config.yaml
num_hidden_layers: 12
hidden_size: 256
n_experts: 128
experts_per_token: 3
d_expert: 128
d_shared_expert: 0
hidden_act: "gelu"
moe_layers: [0, 1, 2, 3, 4, 5, 6, 7, 8, 9, 10, 11]
router_score: "softmax"
normalize_top_k: true
routed_scale: 1.73
balance_loss: 0.0073
balance_bias: false
init_std_router: 0.0211
lr_router: 0.00166
num_attention_heads: 4
num_key_value_heads: 4
head_dim: 64
vocab_size: 13053
norm: "layernorm"
norm_place: "pre"
norm_eps: 1e-05
positions: "learned"
qk_norm: true
attn_scale: 0.125
tie_word_embeddings: true
parallel_block: false
init: "normal"
init_std_qkv: 0.0329
init_std_o: 0.0408
init_std_up: 0.047
init_std_down: 0.047
optimizer: "soap_variant"
learning_rate: 0.00738
weight_decay: 0.0
lr_head: 0.0106
max_grad_norm: 2.0
warmup_steps: 71
schedule: "wsd"
decay_fraction: 1.0
decay_shape: "sqrt"
final_lr_fraction: 0.0
batch_tokens: 131072
max_seq_len: 512
doc_mask: true
train_tokens: 1829000000
max_steps: 13955
dataset: "wikipedia_en"
Below are experts of layer 7 (counted from 0) of a mixture-of-experts language model. Rows are named router (the router's row for the expert), up (a neuron's input weights, with its number) and show model dimensions 128-255. Each number is 500 + 25 x the weight over its row's rms, rounded and kept within 0 to 999. Numbers have three digits each.
After each expert's rows: a language model's description of what the expert responds to. This comes from a sample of Wikipedia text that the model never trained on.

# expert 47
router:536508496482493496514492467508468544482525473485531461527448476493487466513455532485529508529514519491538467473553526498491499456531537530489481482453486518488545541494493484512473483483511464518541510518495527503494485486462510488521480508510563496508527494553513525471503535547506542505507533524450496484481496518532550525476529536532521481484454464501465504491519522475491485515521
up0:458471500509486456501489511492529554462514495466486463505518497478497527499529531473544558479483487488518521506487519481479483529517498514522509462467470475506469535473465489492496486491498562480505492475474496469506518501487540524518516482538522505506495500544500545541491506499467560475542453461505476496485488534516465510498481515476484520499464475487479461478503469535477499499521
up1:491472480470476490500452523527485499474524507502470503473539506479516529503507523500480490489494488494469445528505500504490475518489474499466536496525477497485506506537515527480514513546484499503518529510476486515483528505494512479484473500455525497528514542540457428473473504531501493520492502463515562455504451532497535508486486518527546496455499482517498496527530526509497505479572
up2:439487467536522442533512532487537501448551491529553532465519538472510512460540468543479518520496460490496490498476493491462531543510501500473483483505519487507486501477512499504516505512434480475503515506518504505492459447500475462557488519510474533510491479465474522465531521524518527479549501508492492494555518564536482492510496468481517489496528507502481489453467507468516536479472
up3:478523481463458491460510497505554502482508485488500440488499507488516547511553494535502474497468556521481512502496531508530499521530492494500529456498528493526535492522509508515494430523506490449502492503483496496492530494511571516505515481509522455489499463504523516479480545528488430517493489522502528510475499463518511515486522513481524518513482486433527525515514490518507514446435
up4:509512479518492511545539501548512465512514483506522502513461490501467523477493519500430486451481520522539504506530512485442501519519451514507471469487473507477498529467514490522528528520490507478551539501492461490504517466494481533510518509495486474539516525508509506549519496532484508504492501505494470492497548496528513516501506501497508485572518521509497476531520498462501502537486
up5:515475481521422492517510510474521527498494498491536519512495546524500488502508574502523505525436513502503501476535519526483527514509502534475481517535468522529535528458477479486482494494487503536512545485492504499497524484491515489439513542533505516512451559542486479496510460485470486519479508522468475485509522468486464532501525499506473477530480488469500493517461495487540515469508
up6:461525495482497512550472531535507510497529491482521458496503509486545494511505486458523517509491465546500494493531543470495493509518531498458522531500520486485473503511490512496533445447498505536524485451496536540447527491491497508514483525473516467514503523543510487555476447520514510498516485455497515484527463501574483489540500536547481511455512493465517550527499509519467505464509
up7:535546488491517514515474492498494503526557505488534549495510465499482465508538485509478516503515510517480509463543488487482502530508525505462541517471469470506472457485490495488468485488502487483529491509543500486495496492497524525510493525522484538554493490511500462488459496478513495519526499472517487514515533532526507504482493454494508477494503476487483498532499468507539515501480
up8:525507494484524472477527539554541489518475490489541487480524502509488502535486511483477476528510499502530512509466513552489451495491490504522476548530477525499493475486485466473487508541479509487486522500461506500483470501481492538485490506531507511533506478544468535464547489461525553506491476452468503485512473452496477537487543509456503501514491442506483472458527495496522488502533
up9:500569486538512498556495487515524461531521521485509499503518496530515490472524525505547486536472468546486470470520467503475480541558492507535495521492493520594517477533533500513489490519464512500492482492479484510486477480520509494468521521492540556521501500518511509474553500482533513477489475478481493536522508513530510505466511490552471521459547487492519532551474478429472478515491
up10:472548525522501528478518494532537474484517513468498522489475489542492463477540466539515520460462530481473483469520521489500473526510532541520485499523525485495452532478499523517508524506506486514484532533500526538472454484463482500499494490516494483518472500474475499442491508525478475507522471535475490516453513547535497542514475519507507511529456490487463532550478484460494504487497
It responds to: Word-final or middle pieces of foreign names and technical words (Sanskrit, Nanotechnology, xanthopoecilus), plus research, theory, learning, journal.

# expert 35
router:508491486504499464492459494530510476517479455451450479523515485527532508511508471456469462518523529506483527438518538491520477488514528486470496543542511496466504501500489467489491508501517506505534529539531483517462505513487513482555421485534531519488515482484500499463537524455477490489487491475465513489506483530491515503492503505493513478529484464469545515479487515505466520477499
up0:549483500490481516520497503506470496492479520548458482516485490512468476509508519554557498556502487475533506488494473470529511496488483508504488469547507492470516491504483467514490505473564467480480483479521449513490476527444473505519501474527505494508494502493484471439502472454504503511517495477522455494482494466500484523521488511521519475563500531525454494542466476499511516497523
up1:483528497516524476526517535543489493508509520512484481517486514516537493566450503475483502485481495511488449488514512530489494485533492488500506482546479484519468482526474540479504491468489554525532481526492464554521517506486500513570479474500513500490520505509475467472505428488496533478496495525488479511536485513514481429511515507538467521540502556500562519506522514463490489485527
up2:460504530537503511473490494471493522521520517506537545471493514488490543514470512530462563495557553493509483517532504509531522484509454476505508509452557522516469499500490470512525513501502489492497474495534453543557494487471533498502456486497480509529496496474480474531470441513493496458500544489503527455472532482536476493510507552490503483473465488471524516538490487494492480520513
up3:494532543501488478510515470534497523527506472476494541483506494458534449496479511501493494499526501525527505516525467502507516509524535472529499529486510502501509481553539488466552483536474500503503476522490475465528475475500513494508483489541523488491494485512461477453499506466518533522529480508497491569473484575507514502476526568511496479532489481533510470489494485509501532549464
up4:459488483518471521495510507507480500503500467511535465471501519472529432489458508500536486475503453493531493519480492526501476512529519510458483494544516506496438526570531470490505500488496513500486500489527454514478505495476465522510499478504477517511506479493512523533527459496492491522514511517526486488452537500486481532459474537521442510503480501488440532553539468517502534482500
up5:497485511482485473483474529496534470502542515489493517455516497505463477493477464457519495491538477481497515502459469497486541501514525483513458524472503534475491488489488494487485484536505502510500480485535514533511575482501512466467521452466485545470488530472516517502462514506503462535479528516475471541523518469503537538534512475549461462515506521543502501506480490512536517547497
up6:521528540531471514470502527483488527474528539530509513508527530529492546490488444526474499536497532531497468432497546454464507490507474516514501510464470495499508547512513499481503485500488491501489489506552470557484508505482470446495473473475471493502457462517555523453497467476510496532508485523501535512548497523508488466499520506496504495503494503527534444505520496480478535487483
up7:499476502505482486490513548498520480496544503467505489504478531452496483474520487490533497513537454492493476475497512526536515490472532491496461472465487477500539517503507528520480469549461464522487494471456536488480502474452530509476502493507510463514536480512537500507503503445488506487497447501489488505515501439531479531497527491467453495464513513527524531435498468522530479487466
up8:528459530493491500525496505513497471505506539488516539507537518503518507495485487499582481475479485496506475535472507483464469552453509455488535504530540518482458488508510517469484439464514498500452492509495550494510499476499463456497513510502500530492499522506518502478471505468515483506511516478446466522481496484505486514505539505486519501490496537503500474480486520535536533458496
up9:471499504489471510456445508507511494512507510525543501504519487470477497476488502516489515473520513487485496471546560509471488484469453497495492478569483476485503561524484479460495500523476479454481490500449552478512502481516517494493516499492512505518533516538478443565451444502528502492488492478484495471493436503489547531531475518492435526485478483480533463495495508471465520500493
up10:472507468535495477471471511495541525484466502527488468459527515491559535512482469492508510473499512503533478502454510510508480492460472498543470490535481503508450497527488491497504501502509516483512508502503538506542498487504509539495514502537507538500531470441457533494518466523469500543489474497501497461476513539501475484453490513516447517504464453493528526482526532504542467499514
It responds to: Numbers inside statistics tables such as totals, goals, points and chart positions, like 40, 37, −96, 62.

# expert 29
router:502465502515508526485486487486452511506472493491493480515520485521529494486518464516542502493489495535500469542521542531501494487518517521537482521495506524486466522514493487508527487475514496503510545537498494524510503457494424489486502422486523522504492474502514492470518523502503457514494526520551563497475484481488509486499521491511512498534495450522525457530528514520451502514531
up0:463518524493528504512525519490508494440512492518532489509532516501474474558478546463526480449495538507449500504474518463526516541478490546498474534492502502497481435511539490487467486455489522479503485487526471495486501515462499463530500495515496506532500537483477505534500523501496521534473488512476542513506533504528550511484463565512457526470500497481518493531492485509513472469457
up1:514489489521496464475480539458515496513499469519531503498510525492507531460497474560506493483459517464487514463511500493548460519535495473485493492495480486509527507455485510533510527528505477518507456491476467474511492519485540476480534474489485504558455509474501508501526491478475518507514498539508491558527492520507539448516506474519523519494480508540503517508517451508450487546456
up2:502535515462515535464517458553529491509492503474466462506466507495526494481539557560521522481456498487463466519499478510460493529510537490474460503509444504497536490451448501521487532530481559532559517472475485479493509548513529511503523516519468493530525532513492543472470559518499485531536524487477504490507490537488481526538469479506496567514506533501500490484496502499527515486477
up3:519497502519511528522477554526526506512526506474485513541447505501524512471522486532460515496501515479481524529532514504500471475481484486496529518503525498493510530509532443469500483507476515507493469467500451480498462501518456483486512504521463522515483530460502537505476468461535497486475527493553463486509502479519493469540491513499499542504499505467487502487534486512501456513517
up4:516453513455552462514529509466540486490482508523509522505510544491522478489560525526472526520513480460499552515523497500482482524493480468474538539529477484456524491504494453496511490525488531504516460513491558476499512499536447502500475481505518476509495493514498467537485495536501472464509516470471493518526499459490515525526469524513482538453531461509486513486481514468512481473500
up5:564478475507490500556476502552507530492525484533486503462480502484479516491497496488512476512509485501493521493545532494504514517513484507552483502514508499455471509480440476520471494435539529483480494488501486520523500495523496535439423496547531494508491519482474510501517483512499520500492457532490500525451480480522504503498493533488461499490543485512521514509499469531518557506507
up6:470508498515431518484507537524528518497527505518521510502500495528500457486496465512494482515455502481502483497489493501482497564487522530518483497429533469529485479525465509508523529520525479512501482485503489522486493531500505513484469484509498491481523527517473475520455508461410486505476478459511522506476513516548486498507490481505501482559516500497497500451510481456508536460477
up7:511509493442475494474447492554501491519543495478487505505514554462497504505484482475518523482526481511468459506484509500518553482534472470498476497478508505525483469456487483485510507509517508490510502495531433479512501521541512507471461526513491524547464473492437504517499461504491495496453481510492506551481472526524514531504534515493519504488501504499512513510522534498474505533533
up8:498495495520500511505534516484511544487517515493520518480492502500504506480503490522476450550470493475419489494489481513496523496505506498476528493503495519499502468462497481456520510530485498517458506483500490529479518454543511515483464505473455440529514527507498472459488506504490501535481483510480536445521493532483514507523521499459498495493508518522514500507502543467462495484544
up9:460507469496528531544525530507500542478486491525501493507511507487471465507505466480522475506487471531473489510451518497503463507515500497466494475476510476467513469463497497526520528491532553493496509531501527491464426475528533506494466505503509514523539559503494500491478507505483482565526509462505523483477534473483522506500530447502499514452510498501506526494473499488504477498531
up10:485494467485504499518467492514529455474483490516518516496492475494520468500541510526485490530492524489494479534497477529469489532509455531521528485481518489497526489484451460519549479482553471469514516490460528499505496517544465519503534482541483487535490482502498517532472504511526465499484506535493507493451514484519515464520469514488508490516535477538512505498572475476466473507498
It responds to: Number pieces opening years or codes in tables (20 in 2015, 47 in 477), plus backslashes, bullets and non-Latin byte fragments.

# expert 10
router:519488423513540537502492441496455455561463482477534494518517483497515542472509526506558539516529476470510511528510512501513525483447481459475453463526466509463461510515536508502492489504495506529507508504489501506516509502531553496503495485502506512514472482524498468531527535515481536494495516502498533478498505522482505572500522528488463470514466451528523510503483496511459517513519
up0:454533487476470472517481474465524536498504423511501450548541512524494501508485502499506490461488490522472509530482470526534498522547472468506507508519499493500503504464444514435496497494494489516493515523489501526517519497541496547479507509473506507485504489490520483456520506530501541463500500513507486465453505534482469459534452509463499509462484461548535496488507468497482492461514
up1:493486497511503485475499489481499512519479495490480505478531493502544552499541491520510487462530498512503479506566472538463478513507477518452525504517442546466450521494451478524485503507533531510466518507458549492498463513499510526496464470501474458518446514507515516482537516506530505532525494495486461509508495488510537463524481504499548572497491526508491523465461518502457469536512
up2:539529516521496491457502531494503460513477464448489518502480477503477490508485490516491496541464447510454498480503483510486541505525520479477537503504485523528507507446506478467452501514517528556519522524494527525452547504465503488491509543526564504531517524510482496478506518511496495505496499495516515504510503478476564490560494465507552519445478474514500475505494475500547504522519
up3:521481492503510479486539491519523491499519523468537449531531483504518513508505536462514544501475473525538488490539501493496486522505513515444455466512547539543510528515491524522497510499454541447522534482485527495485506499513520488489482478485499487539502509494487483477510494549470476517491472456502469505465484509493477502443520469484497557537495501500504514502495494468520503453449
up4:526486501443547492550448489486549427515497456505506468497458486496518489531552496484485501526494502532481488480467513482483519494493520476514486471502497513519534538486493502455530464489513537493479467508492516512473492528475521504496556548474529515521543444503500499484450491538524457496544445525517542486522498493490496495470564515497509506511504447492475473513533490453483544506508
up5:510492482442510505519501484485516491508529519498494510418487501503503463511530456539489474517508498536492537479524490542478468495491515517504519477494530512516519515484506488462492493475496485503489516497533512490505528500522556547483527474508505497486486486494496525478532500529506541551517504510483469462525555504473506495444496526532510504462488512501499486508482470517498479496534
up6:490526491474503496506520477516466496504500529523526557467464510526465462519463525521517520468509514490516539496506518478464534483507499473542490463495503527516513465463523511470481526476482537434480482530531492458448484480524491509495513549445495541528481462479535505494447524504514529507555466480477498495484503459501525550499462497500505467495534493480485460522499512502507437511490
up7:493498489495500459527455515510495476536482533456541506521499502494471500494465487497569504462521474514510490508483511479535521529480520522513509502459509522525495511489494469474482510522498443501496524484498470486518446520500521515480512476445526503529555496536471510462523517496496501505499496475492506560493497484502522472491493483466469501492540518478501497522497484450519523519548
up8:449512483559469500459495452499536458486494514478491465488505489508505469558467497512537528543538515506470527515485470477490494499506525489500493503480492483510458497442548491471513520499516537481473490491474495482576497513523556514486437512529532498496501496524459493508444547517489505504559509466507488479499490549507498470493510464477482502490495533508518512467515531500490514490491
up9:492520504498484503489528501547564500468490514521501483526476472491470509524547510522503493489496531508497447537457516499559511482511505522503516529516492493484507491498506448457427496509447542525528493501476485495495494507523541523513490513502502497471516524483477492528500502483552497506506479440487494491519491519430524500533498524507544482466511497513530542511509514461490502471533
up10:533490488526470516509502473485510421500522485489525535484461550511507518476512439484492481485542489548516462460491507465483503468506481476490462510493510540500496476502519481505456491497500501488510532474491502527506521474500504504490511501496487508534500492479483454463467485523516495493480477484477526495518510507500493498444520511504505474502526510472493470529497484437539463545552
It responds to: Word pieces inside LaTeX math and short abbreviations, such as left, right, frac, sum, min, and roman numerals like iii.

# expert 59
router:521462522502524479501518484482495512452516461521487507509519495472486507482485454477542548514507455549490498514500482484491467502524515520454449492453489503470447500454467530524485461514507483486538499505514506509549512484502526462517534501522486571490465475507490504463501533499466552489504501470499512504527531475486522497523532533533491541489472507505504470492530466490530514534512
up0:493454453540542539489517541459518514457544480543521507479553485485499561484530463510520466469527521509511486500520498508516480508504472512488520490513528517500515472508572512514534504492466467527530489549537479504485495533505486470513465504456482480489453523469488505520479498479497525502509472479505514515466515500499466475498528470478545526495483514505519516488552508494502496490482
up1:522546519500512534492499492495505541467506528509577469512495497470525483475496502545493471495507487498496482478534484519458485538528545493507451490487485440497495488492468500476474453519513466496546548500489518465492507530512490526484531504475445504492494552491481529477528482499532476482480496511540461501503495509462499486491498519476485508480517485455506498496497467519533492524458
up2:539520513507511527502497469513479506499479516519479500501461549509491496526452554474503487475501536489491537508496477461498460514464493529533477486496496509480512525502518490538470498461526515485527501516516479489481472477469473503490437522486523521547526504511544565527476484488479521513457472544513468475475496513515445523517522506497510522522506495470494498493518441486515519537493
up3:509512499500488496480483504471524472480497471476517501481494460507460485483551498537518463534472526525512495507518501510509527488539510497468470501496519507502542494511473535471536496529532530529516487515446475528453531520505563547518490504458469520540498494491484421490566509492491539500497555504483466488483452474501485539501497503522518470506524532533517528480498502503484490552495
up4:497505509510471531492473514522526451474510503533529537525493487498501509498505472511494503492474509442525520564476521506508518519539489492529481509505514484499492507470530543475470508461499499528489455487495524508459472510556507512506495478500481517527522481490453516485519459519492464535524506484465500521517506430518469496493520509525490546465483526494498514517483530494482495495518
up5:524492537530466545481514490495503479469519470464516501508500539550467504488490481523481510499550523494494500488521482515534484465548480551462494488482517492505522451492480489468488501494434481533534489526543500523527512492514460454527496525465539498531475455490488494517486508472489483546500526487504489541510497481509526534482461487518503491485526491495507507503512464472523482478517
up6:522503485512501457519473522489498535553477516511475503498482520489508499480546540498495508506527489535535540465521509495492517482515494481490471460474514524481493480502467521531527545440505538543535492524470469509460526531550462532518494503513470480483437456507472495507514467524470492530508481498499505480489465530486538471512480465527519531504494537480481523476510533475537491472463
up7:507492480479522539479528511503531532475491516512491496507480492504492514479501499519477470468540544496501519489482507473502502517538490462533519479478521499479515486506500474503471489442530499495530512458484501512492498482409479491482487496510470487494456478479501496531500493513493499527520522492460508506544531518519478503532507500484500471445487509541452529488541555486522553480507
up8:520490534508495525481520521490530545484486461501515478512472526522518528511498555513511510499521508486491492453484480460512485485441476487545516510497458541522513478530506475504468562443502546498505494515483523534492505466472499515451483502453465529490475504543491481485481553526502458495497496472562461503475469476540519521530503533544484480488488506514487496502540508445502553475518
up9:502490527458519503498494502486484509492515480539477498472533540539516520492461496474500478499497521481547458501524527474514513487513527488475512517485500492503496492494533498505490514499477461539507505502512487502487490503492496536447505522498489515543505452509512460495505489501465460552498453423498495472512518465524506522498491489472499445504543513545506492505521501531506452531494
up10:467496501482510522509504447530516459542512536535507496468483493495500487577527496475484505491510515523495489529493506489460532476496485467512475503530496482519506512472486480471494487539497489530497460530492512493515482460495531464462487486502514514479509503503524510471513511506514494474525475552554518522453456479492524494530476557480462509503543460493499492521493513531498498516470
It responds to: Accented letters and inner pieces of Czech, Polish, German, Scandinavian and Hungarian names, like š, ó, ü, sson, mann.

# expert 45
router:494465503459522458481498483485458511487493468524507506509497491487480479480517477471462559485518524525487485521527546532510479500522512542515504521506519495516455519512456497526527521501543473554535501533511482541547492449511477500505515467492542509495486476497515489540502513482501474480504535497520503532447447504522504505506514520495542536519502452482502471466500491505451486504513
up0:510474492449478511496473493480470467472502501482463499478500539515497500491500536477501513485498488518476514500488460511440501449535479469557529528470496508493519483516468496493483474506483532552545522451490533507477490514522513526519458515532489502480531481495496491533499475523495524515487530510473457502489464464508487490515521473454511521476507512495553552466481499488477499467486
up1:519486500491511506489520523485536526512508511512522485463513501492476544515476509517502542517468520521488508479524510522493497467533477495457480483513495512513510515513531476506472458489475534516500543473527478495528457487516511490507515549509454431520537521498516450462507518507527499511503519493454503532496502483495437439480511465491518526492521447506489499501462520538470491477490
up2:497468458503509490497544501471499507485492534538568506485504487486459500444505486551503479484484531524490509529489484511461461489511483495548512546470495467534473527447494405531466470516467520510520516521519467524496488477495490466449490547516499544527492482469469505496494504490465494519506460476493517512527495475540473529486517514547493503486502495466508503454478518480543512500501
up3:456508525469476515487514481489542478542550511488506536491506482517514447529483521519502523540474457490487458528516506479511576501494472503500489508525494460533480510492485492483507522503488472481508510518488513503519521490465487536520482524550501487521483543518519484541468479498505483495517502506475440530477544517534538481459501471533481517498536495519526497514497485527490492506497
up4:512541498539469529489495510490530496480496514529446558500516488510511481505487504459508531512475551501503456459501453521485496533535477511506477482468486515491494487541493489505513475516489481487503479491485496468509557492476503501444455478515476524512504543543517517461504510525515502483536491483533500495503487502495470511511502509480453463523525511461499492497508526508518477482524
up5:503533513498526451498495513460523528502506473491537502462504517525492500469470481506525541477514507538517511504498526512481502531469478466460446565488523521484494480513533521484513439463508539496445475513471468518501478520517497485496504521502488520526506532498497467474472480460530473464482508540489503490518514507542454513456514462474487510531475524512544494490521549488493494489503
up6:521522512481482517491497505519517565464488531499542470534497482524478498532548535464496536496493480468497516505516531519511508498485477547500498514494511488514483500544481518441467449532470506496502487521488494480511491476521528473461509493519494537483467525474449534511509491505535505508530481520501531456512459475483519491508460468530463518478484515493514528480453480474513542494524
up7:508534518460500489528499506543509452504508488486478477499528483440506527507475526504501495479520481493492471490483485489450510461538467481496501532498492494538507530483476478517440478492504465522519525474527537501457502498471557545497500489482507498532454499497512493535493474545487498513507450530475487487476510536520557490478489490489487499479500490540480497530486457519519480494519
up8:525499494503458498542466488486530482458519487489527510502513496556502506494487506517481539518517488440533521484528546513434506531509509513472507487508487540480497490483485476510493497501530491547488441451491472515487477547529494502481469518524494498531499511504490492571453467496500497487519536514497491507520467513506506507515484505522446524483512457458502507475502495525474512499494
up9:498467493519462494477530557491508521504452469488507473523506517470475492497459484477524500511490519460515513492489493470504508492464495513502502506493497510486456488414542533523507486460509518514510531511464536468512507513494510545514523456488540536476526454461512515470485542510517518562506449476513461508495503525488483512501477420480528499482530507500530472502500521492525487497469
up10:504504498523497493497511464532542471511514522486510535491553485499516447505470528501521475506512458469489478472544541514494501484515518529491460513494486507531533490514464544487501484507530522515521463485496447472477478567511528474513492499487502506519532491500498509458509560486505483532558504478455515505500504522524542513503450530529485534509512532523453506462469505478515495464510
It responds to: Digits in model names, route numbers and codes like YJ-15, SH 266, plus closing quotes, braces and Greek letters.

# expert 28
router:483495465472503490497497475510471494525483463491472503527489488491486485533516488532546486506498471529524472500519510498524495495497500505541449506489477530511511529479502505494499499497477500512462511565539502514447513500462458491484499475500510534485542480508536518484506485548503548478509543552512503479453469504485507491497522522513510533528530505519489504505484531505468536490498
up0:519511494519483483488498521490510522501482469483479506511489495527451488457511503491469527484465503479493492487499563498528497484525550517479530529497514556543540548492489460530533514517470455495523480466539506517529480561476470503504492465522493480543529538466510507499484512518462483522527492505499447528470505472495481487474545496458490525555469501501477521513473463486523518514555
up1:538488508490497487499527512520475499514490507533495470510520504485451531466534531491510507455510499526435498511489485454498521534464475534507517541511524507499494527471475469480505470516463556481458472492495476507499511524523446490487487483554482523491512485496496486458447451488536465499522471467506496534487495491527471545494484506460496512497511501460495481482532481551538521505475
up2:498462508472467530521493525500533490487483479530511499532495553500487475487463554492475474499509511478496529469492554490517532540488508536508554466489505489463496517482445489482477486495474513505529495514481485461524518559504461510462484551528479479464486481512498493477492495463511482539495488479487459509482508481541445507479501487505469481484473489487496537497537499505481538470458
up3:493476494522504483517506538508496517481562505489488509497528507518461539521493535461474466525515540513482537484553472496518462507502497486549499495542557503514496508497514446508503479520453511489496536496472526505509476464525454487513532471533503521468504500545525462490486522485496443534450485509512466507529533534523485514546519468503519507501494500526514483478541494451460487491532
up4:451518492513474495518469478459507523479489558537501515448458525522484449507506501538507500516511486526487529484474461504521452524505505470538495516496542517527526494501450423527515521480476497488464451505474535475520495492506483501504469540521463490513498476474526504537540466492497462530488495519511513487502520486500478501484479501509491533490504503487494472545489493523478547461502
up5:534500552484469495552495519494506446547517500491489496498457492504538442501537507489482458531510509485511501471481497516500498548490503527517525475500532453554471494514493499456476481510479480450506504488480477524514510474499457479530550496498474472452484513458470516506474521507538513511506458486500514492533455506503498481514511518454496480517520471522463508551486466481518505510423
up6:457474484517520568465465507487538468465542506479520496500535502506474503497483541503516533511511475534481478527455495472507479544547500479515531479528494469497490502508474465482523490514521508521475490504502480507521531480502485495517470553486469516488463489506525480470500483460511527505468483493506533478484454521515496507514497486516551524506554438497461444468464506532526481527499
up7:508498481517472493502496483514529450507501514506511519468486497528527479450512495527476530510525505494481508447494494512514470537482496508480489522465510485533464482490507537450492505512492493478511481480484484472560482525535507557490518491525506450491523514501485518502496518529526539494530463477510469553501502477481496501516534484461530502520525538484497491508521448493474484522491
up8:509518545457486491514526574530524481548542474477478449472485547491524483532490485495506436490481497454507508489516495466506492505516494506490511511500478514531465517500469513507469512506488531514489506491515495478495500511503510514501496495483471528509507528494490505522485476551525499448527474485533444552516441507469503493533444511533519526502531505514525494540512485439505467476514
up9:503532509472493484506533498466541475468489510460532477487512492479508519498478506502521503439471487484522523484521483478520439532500517501489506522513461517536529516475480574548478477534504520506524476492495451484537483480502549469494494537498469472528509520495485469483473442487519560506522457477552531517510503505512515508558488478520454523492502492474461523529523492491521513515496
up10:463499500515486547473536459476507481489512537516496524494508475504518509484527478478494539508502542531509492483458469483503482512497502486478534536497513518532518493525491485446520477507506533476466486470463518532529521493522523553499496512533436507517465537476490513486485528536523494490493514455462512509535509481528560512479513468506482469509478438526450496514484496501489543454498
It responds to: Capitalized proper nouns for cities, states, compass words and brands, often in road or sports tables, such as Boston, North, SR, Toyota.

# expert 54
router:475525513535490541544485446487461469514500501501474524496527494439516480494493481503488489492484477468486508452530498526517484520483490495448446464503467513459514542499490496509518469525493482483460516490496523479510523465470487527489533517538504541487520480487536528543535511482495479491516508497493491488488468490547549508518493492483485472520527453535541536474472501484479541534465
up0:482544491510477525502532512511521490502471469497497488471507545501489473472479506519531469473467475497491475480487524504506526484447493495495511482541512500436462464524474491512473461483510499508507531477514479473508505549502481458479500538515467464505480541476479501482524472553458526521481487515506492479426477487508497468518448516500531489501494473521484503483506435469477457497514
up1:520562538539476536474520540479488444459489498502475479503514514485515537549469504498544514454485493492467546537490505499514475558521509507509471490496478474474492513487529503534543485490480503543499485493504513457481536499478487500487527510506477480521545466470486536493517477469493502531502472473511513509525466520507513521563466486509538468495510542490482527519515452475484518493462
up2:527481526515462485539457473485485469500559529537502473534512511517482513489518517485516505542528522468515525527485473475525454511519523520492567540509499486554488537511489496536471508489517501493506512485429488458525488461526491516510516521489515507528470497501452486488532521526441490498513497503493496479517463523517486517507524492502484521505520504493505529492532490491530515479487
up3:471465491479525453507497513497514534467481507505463518474520503464497467532564467531511532519497500509486484477501523504522482522487503559514495463520540479476491519483500477520521474532494509478462434524534511473471498518541500511481476515543470511508516487504462521459499489515537554521507542501510527479534504506455515530450497460498466502464505503553496477490480496502497495546494
up4:454484492500514463508533572490500527502524536498491514487538496517460499499450510536530495496458488470505457483516487494502514489482504502478501499443477497500481521489505463441507485547515466525512500498457489504560490498518519497497509515498482459542472500545473532518494550490505543505557534542529481502492433530508513486489485532486461483509531528473519460488497527532495508477479
up5:523542522537512511549478501523512500493509462536475429465497496485526493488519513428479502583482495524471508505487522487488508477498502500481482479458507545517515493459494487481519475527448538514456470492553480492510523500461504566483493515507485521505556477477501455532464461496495471507497487514506485510475477475514455540500501495505459517544519507494486500484504494529469486513512
up6:467483532480498512493499541502501520491482489536522484455513504520513487485418530508507504547467474528517521502530486530525485505538479512474476446498484538498488461474474505538443472529515481475507501507507507501484554523519491495481527520494530512508497531524469513506480490476525455531487472518506520465471470479505517482499531491506527517523513496487514454485515529531535501513498
up7:495503476546511563472492482540545477513541481489482492519476517499527481506557495452502502484486555498521496527505468532529481493503515506529507511508496458486513534507479471514498462485485443497514521526523461510466515510493486512526487475488481499472502503490448508494488498501498536491515548554525484531507524511500489468479448497486522512511509550532518540502520479519503493509520
up8:519538490480462479493532512528495482533513499457547539518528506521476493493482450527471501520541534485497499500455477505503479499476493469515505484516489474506506541449424475488476487488516469507512488495514526500503512486491467495482487485496459522485485477532509472455583496551463533499515465498492517520484533514505506527459507496501514528493467460511493507544545497495547512453481
up9:470499511487514507495495488484527491506490498501498487532501469525489544508558493495463508487464474471512524473496558443521486477517476538435495507509512446493479517473526483476530533509519531494452454546509504495519511508529458517464535472501547469546504522449502500506524488486490509497503479505469502483473481507549512477469492451492487491539493544513452504498497490528512497507502
up10:468551506458538483504477488503541508508512470490512490511494503515530538513480506486536491442457471520470545476512507481496499523549496525477471524480486497505522488487507498498482491545523510511535540447463528503554526550490520502499521519504517500499491508501501519498495482465451490512500488467450513499510451484482484504500489545455469479491502527489512516579550493516492505453475
It responds to: Middle pieces of proper names and genus names after an initial capital like P or C, such as P-io, C-ory-ogalops, B-aku.